config = dict(
    n_experts=64,
    experts_per_token=4,
    router_bias=True,
    init_std_router=0.0124,
    optimizer='soap_variant',
    lr=0.00483,
    seq_len=1024,
)
Below are experts of layer 6 (counted from 0) of a mixture-of-experts language model. Rows are named router (the router's row for the expert), up (a neuron's input weights, with its number), down (a neuron's output weights, with its number) and show model dimensions 80-159. Each number is 50 + 15 x the weight over its row's rms, rounded and kept within 0 to 99.
After each expert's rows: "mostly gets" lists some tokens that are sent to it at least half of the time; "gets" lists some tokens that make up at least twice as much of what it gets as of all text. This comes from a sample of Wikipedia text that the model never trained on. Tokens count by the router's weight.

# expert 30
router:53 36 50 43 64 50 62 29 43 47 29 50 56 54 91 36 58 44 53 52 35 65 35 27 71 59 57 40 34 68 42 57 48 73 42 59 65 37 66 49 59 58 34 57 35 69 45 40 51 56 78 49 58 31 35 29 72 32 73 26 54 18 34 58 51 27 63 16 37 58 25 40 55 67 77 41 38 49 67 37
up0:43 51 59 44 58 40 31 27 24 53 58 77 27 56 39 52 37 49 35 31 68 56 16 52 47 38 62 36 61 47 48 62 42 70 53 63 45 57 80 46 39 50 54 42 56 70 37 36 34 67 39 65 41 39 61 20 55 27 40 32 31 63 48 16 61 59 76 49 26 17 27 40 42 61 58 35 24 65 42 42
down0:85 72 76 51 59 18 64 42 56 41 33 57 47 30 55 61 08 55 34 44 41 41 64 29 50 82 61 59 48 21 34 44 54 34 57 41 36 60 36 45 28 42 56 50 51 50 61 47 65 58 61 75 33 63 43 75 68 75 52 18 44 47 54 52 39 45 55 39 60 30 44 55 39 48 48 38 63 32 90 76
up1:49 21 45 56 57 45 51 37 46 48 44 69 58 69 43 36 68 45 72 81 57 47 30 22 64 59 81 67 17 77 67 55 30 40 72 59 32 58 31 59 31 41 15 50 52 73 47 40 42 62 55 32 62 33 64 53 55 38 42 24 45 28 62 68 50 75 53 36 38 35 18 25 34 53 55 47 41 44 70 48
down1:66 68 52 45 53 42 35 64 47 53 50 54 61 79 60 56 21 52 62 64 54 77 45 52 70 60 63 42 56 57 38 45 41 57 38 40 39 38 79 63 90 49 57 39 62 57 49 57 71 32 42 54 30 62 39 67 67 69 70 52 55 74 71 54 70 56 41 38 76 62 54 56 61 57 36 48 55 32 67 42
mostly gets: ").", "\"", ")", "]", "”", "$"
gets: ".", ",", ")", "\n", "\"", ")."

# expert 46
router:53 45 66 60 39 09 73 28 63 50 49 18 86 51 28 58 67 45 42 33 31 47 58 24 49 51 69 57 28 59 69 60 47 60 43 65 68 34 54 82 42 38 46 56 50 54 60 70 32 80 25 46 75 46 46 62 83 48 26 57 51 32 61 62 48 51 74 58 51 26 63 33 51 53 38 51 49 07 37 32
up0:31 27 54 65 29 25 65 54 25 54 27 53 50 47 59 67 58 44 43 61 34 73 65 67 25 56 52 72 74 27 60 53 55 62 57 43 46 21 58 88 53 49 65 42 61 44 32 51 24 58 50 55 63 46 16 33 62 59 62 59 41 50 86 49 64 42 59 25 58 49 32 51 66 65 43 83 51 46 38 22
down0:19 40 59 76 52 60 40 79 55 54 24 14 82 71 55 61 34 68 42 42 61 32 54 63 37 63 35 63 36 67 55 32 56 58 57 48 41 44 48 57 27 65 56 50 46 63 32 49 48 31 69 33 67 57 21 59 65 40 37 48 53 45 37 50 56 65 39 75 52 40 45 53 57 67 46 22 46 35 41 65
up1:61 70 58 57 77 52 44 22 61 49 42 71 55 36 55 37 34 58 45 43 55 55 76 35 34 59 31 76 68 38 60 58 61 50 99 64 62 37 71 38 45 30 49 44 28 54 23 71 56 75 46 30 58 49 28 27 35 64 14 69 51 25 43 36 58 69 59 62 49 48 41 44 40 38 41 70 44 47 67 44
down1:56 49 42 35 33 56 77 34 42 52 63 52 55 43 41 46 59 58 32 55 39 67 38 24 54 38 47 52 11 47 62 40 45 49 07 27 53 56 49 73 57 68 44 49 57 52 80 42 41 24 61 72 69 60 61 63 72 56 39 70 58 74 67 60 15 42 82 32 60 37 21 25 44 44 62 59 70 69 47 30
mostly gets: "|", "-", "•", "−", "–", "{"
gets: "-", "|", " |", "–", "•", ";"

# expert 37
router:45 44 54 64 52 48 70 45 59 74 60 23 47 45 44 68 55 36 33 41 61 52 37 34 71 80 61 50 51 45 67 61 48 42 67 69 78 24 38 61 61 19 22 50 70 41 42 55 44 40 52 51 21 34 57 36 30 24 55 58 52 40 50 36 62 35 62 43 36 60 48 44 54 48 47 56 79 57 73 51
up0:57 46 45 44 36 71 47 48 63 52 80 25 63 45 57 56 69 38 22 41 55 43 51 49 65 47 71 50 61 47 54 79 41 68 64 68 59 50 34 42 62 53 34 63 60 36 36 40 32 32 50 50 44 31 34 28 27 08 62 25 61 14 36 41 47 25 67 55 60 42 42 45 70 34 52 74 68 43 51 20
down0:29 27 69 12 55 52 71 56 36 61 35 67 58 73 43 40 53 72 70 50 56 62 50 41 40 34 54 67 60 70 37 34 42 19 70 07 81 45 50 61 36 31 39 35 50 69 51 60 52 66 60 53 47 61 26 39 66 54 64 37 57 94 67 41 69 59 47 59 53 71 70 49 40 69 52 65 44 48 64 59
up1:34 41 40 33 44 36 48 69 68 75 67 65 44 45 36 42 68 44 45 39 55 45 36 40 65 53 73 61 00 50 53 73 58 53 48 65 31 34 56 79 57 40 32 30 63 36 43 63 40 34 39 71 16 39 43 36 42 52 68 37 50 35 29 39 74 25 58 39 40 56 58 45 79 59 33 53 55 83 45 35
down1:45 48 63 13 55 62 41 36 61 24 57 58 33 62 53 34 70 58 64 46 29 36 36 66 39 42 43 37 78 43 46 62 64 64 67 43 63 45 41 42 47 47 66 67 44 71 53 65 49 55 57 42 36 73 61 49 48 50 59 55 44 38 74 60 62 37 49 57 17 48 37 43 53 54 49 31 52 54 45 62
mostly gets: "g", " p", "w", "ur", " w", " collect"
gets: "g", "ur", "w", " p", "et", "p"

# expert 50
router:32 44 52 30 66 32 39 60 33 61 40 36 52 72 67 51 58 65 41 37 71 52 48 35 47 76 69 44 21 44 70 75 56 33 36 55 63 55 45 77 44 38 32 49 48 38 66 65 36 25 49 38 46 70 38 50 60 38 47 49 38 54 16 53 38 73 72 04 54 59 77 46 77 55 43 56 53 52 35 66
up0:60 20 81 45 48 42 45 45 35 38 67 52 51 59 38 57 50 36 33 51 66 36 53 80 36 50 42 47 53 65 72 75 44 59 38 49 62 65 64 55 49 15 44 36 60 46 68 54 37 51 46 44 42 65 60 47 39 25 61 30 59 37 76 28 52 29 61 46 42 66 72 56 70 35 73 63 77 41 72 53
down0:39 49 32 45 59 69 30 40 49 38 55 58 48 40 64 53 43 30 47 69 67 72 54 53 66 71 31 51 66 77 30 21 50 59 48 39 27 46 24 52 39 59 43 49 34 48 49 15 86 49 52 50 66 18 41 27 52 69 50 43 54 55 42 79 60 50 52 75 40 36 49 60 44 44 17 49 75 56 71 51
up1:55 37 57 49 28 99 34 40 67 30 30 57 56 46 38 54 30 56 61 64 51 45 51 31 31 39 94 27 46 18 49 51 32 51 33 50 38 56 54 26 25 58 43 42 39 51 31 39 53 46 57 61 44 47 50 50 33 28 54 48 47 51 48 63 64 33 48 55 43 44 34 28 81 61 43 76 53 67 83 47
down1:43 56 68 24 45 15 73 40 61 62 45 31 58 54 18 52 23 20 57 79 45 85 57 56 43 58 53 22 46 40 52 66 46 47 58 47 67 69 24 49 76 51 65 69 75 30 58 46 43 50 49 83 42 69 38 48 44 58 51 47 63 55 69 43 18 54 60 62 58 67 60 52 14 64 52 55 37 42 23 31
mostly gets: " b", " f", " st", " lo", " d", " tr"
gets: " ", " f", " st", " b", " d", " tr"

# expert 61
router:53 57 49 46 63 52 86 65 50 60 32 20 42 57 54 43 59 55 35 89 63 64 60 56 66 38 23 37 16 42 56 70 83 29 40 45 55 66 65 77 47 42 29 21 51 58 25 46 41 31 46 04 44 48 63 42 56 47 47 44 13 56 22 42 35 51 62 31 61 34 36 34 58 33 46 57 43 49 52 69
up0:63 42 35 82 60 25 66 66 45 46 36 69 43 65 58 51 34 45 65 47 46 60 27 47 66 77 32 44 36 62 28 40 49 46 40 71 31 56 52 42 32 41 31 49 40 44 29 82 39 45 56 28 35 44 73 76 52 68 45 29 56 46 62 24 11 41 42 44 84 37 30 54 42 63 30 54 59 43 38 49
down0:80 38 62 42 22 86 64 34 34 82 72 52 70 41 33 47 42 46 39 45 75 37 56 52 47 37 58 50 23 22 42 52 52 38 46 69 38 46 55 63 22 56 36 29 43 50 44 41 35 61 66 40 60 71 36 70 31 67 51 77 58 63 65 32 27 42 48 38 42 44 68 62 39 34 66 77 67 57 68 62
up1:87 29 71 63 45 53 49 53 45 31 40 52 47 74 59 40 36 59 54 93 26 57 42 43 24 44 31 56 31 45 45 44 34 62 43 40 60 89 57 75 66 45 17 33 57 58 45 41 40 47 77 35 31 40 61 48 83 40 51 47 58 48 35 39 41 68 47 43 42 47 47 63 33 40 59 32 34 42 19 35
down1:45 50 63 28 45 52 42 43 67 45 67 44 29 49 51 59 52 37 45 65 50 45 35 51 44 48 74 22 49 42 65 28 56 46 48 58 30 43 58 02 68 59 56 57 42 72 43 50 47 47 16 28 60 35 76 35 65 31 34 38 60 58 45 33 27 50 34 52 61 55 43 21 12 43 42 59 22 48 64 74
mostly gets: " sp", " h", " Sp", " wh", " ch", " qu"
gets: "s", "x", " h", "ch", "S", " sp"

# expert 15
router:48 23 44 25 60 40 59 45 45 56 43 27 72 50 63 58 64 60 43 21 66 42 36 43 59 59 75 53 30 46 88 74 61 54 56 34 61 34 51 65 47 20 24 64 77 40 58 57 31 50 33 34 46 62 45 53 49 35 47 49 30 70 25 63 35 60 63 41 73 39 65 47 70 50 46 31 59 71 56 38
up0:52 44 43 41 54 20 43 15 39 46 62 25 48 42 36 75 49 39 68 42 54 55 42 46 68 34 81 46 47 58 49 31 42 61 51 41 64 48 73 60 50 47 24 48 55 57 34 28 47 68 22 53 35 70 58 20 41 60 12 43 23 48 66 17 34 52 47 65 37 24 82 47 57 39 45 27 37 29 54 52
down0:46 44 50 45 57 84 59 55 43 67 43 54 44 55 59 58 52 75 74 43 55 54 63 75 50 75 71 18 41 49 47 29 53 55 58 54 41 38 80 60 38 59 67 35 77 54 49 46 52 76 67 44 51 35 55 32 63 51 70 48 52 40 47 40 42 59 37 46 39 38 57 42 69 26 41 32 42 42 55 67
up1:64 59 71 32 40 54 58 27 62 35 58 36 51 74 53 52 70 95 33 49 41 67 58 42 44 34 55 55 54 33 29 45 49 55 64 28 42 53 71 41 50 63 32 25 60 36 45 64 43 57 57 48 46 49 72 41 28 78 53 42 74 54 19 72 40 29 82 37 49 43 58 35 52 69 76 26 60 36 34 56
down1:61 44 64 47 48 49 43 64 37 73 28 17 60 66 51 58 31 35 47 49 86 62 34 48 64 53 25 58 50 35 70 49 50 41 63 69 65 52 44 40 41 51 41 41 66 54 54 16 68 23 51 34 58 43 44 40 61 64 58 41 35 57 89 63 42 54 26 76 48 66 31 38 52 73 43 34 54 69 49 57
mostly gets: " ", " young", " small", "ś"
gets: " ", " young", "old", " small", " south", " large"

# expert 16
router:35 54 50 50 91 52 57 35 68 61 81 10 23 35 47 42 47 59 39 50 52 76 56 43 58 39 34 59 18 52 48 52 48 68 36 38 47 18 46 98 35 39 31 45 42 55 37 38 44 30 42 21 65 54 70 55 50 50 74 68 41 56 55 78 71 42 48 55 29 54 55 43 47 48 40 46 54 52 66 57
up0:19 66 57 50 36 46 64 68 53 43 71 48 21 53 44 30 62 39 82 55 46 30 34 52 73 35 49 87 53 59 45 59 61 57 39 50 51 52 15 47 31 43 81 45 45 47 24 39 37 39 49 25 58 80 72 72 25 57 34 30 32 59 61 50 44 55 60 57 43 48 37 37 61 69 43 48 57 25 50 34
down0:29 53 56 65 56 49 56 48 58 11 41 54 34 43 66 44 37 48 05 13 45 81 33 34 50 51 51 65 44 61 52 62 70 38 37 63 44 51 41 79 63 51 45 55 54 44 50 49 44 64 06 46 58 28 52 54 43 44 55 61 59 49 71 39 64 57 58 52 77 51 47 67 92 50 61 42 50 66 41 64
up1:65 68 56 51 38 45 73 50 47 64 55 56 45 50 54 58 46 49 54 45 54 29 43 31 64 53 51 47 46 44 32 50 60 45 45 26 56 50 56 42 59 15 38 79 73 59 82 35 32 64 60 30 42 82 75 88 86 29 44 57 56 03 51 41 56 50 38 36 21 31 77 62 52 64 61 49 60 43 67 79
down1:72 42 19 41 58 45 64 49 43 61 45 52 50 44 41 74 37 79 45 65 71 47 20 65 59 14 64 49 53 60 75 54 62 75 59 55 40 56 33 56 39 50 48 30 36 72 71 82 66 45 66 47 59 49 53 28 54 53 64 55 57 43 52 54 67 67 31 33 51 55 56 49 56 44 46 47 55 38 60 15
mostly gets: "view", "right", "leg", "ception", "mm", "rect"
gets: "n", "g", "im", "m", "an", "am"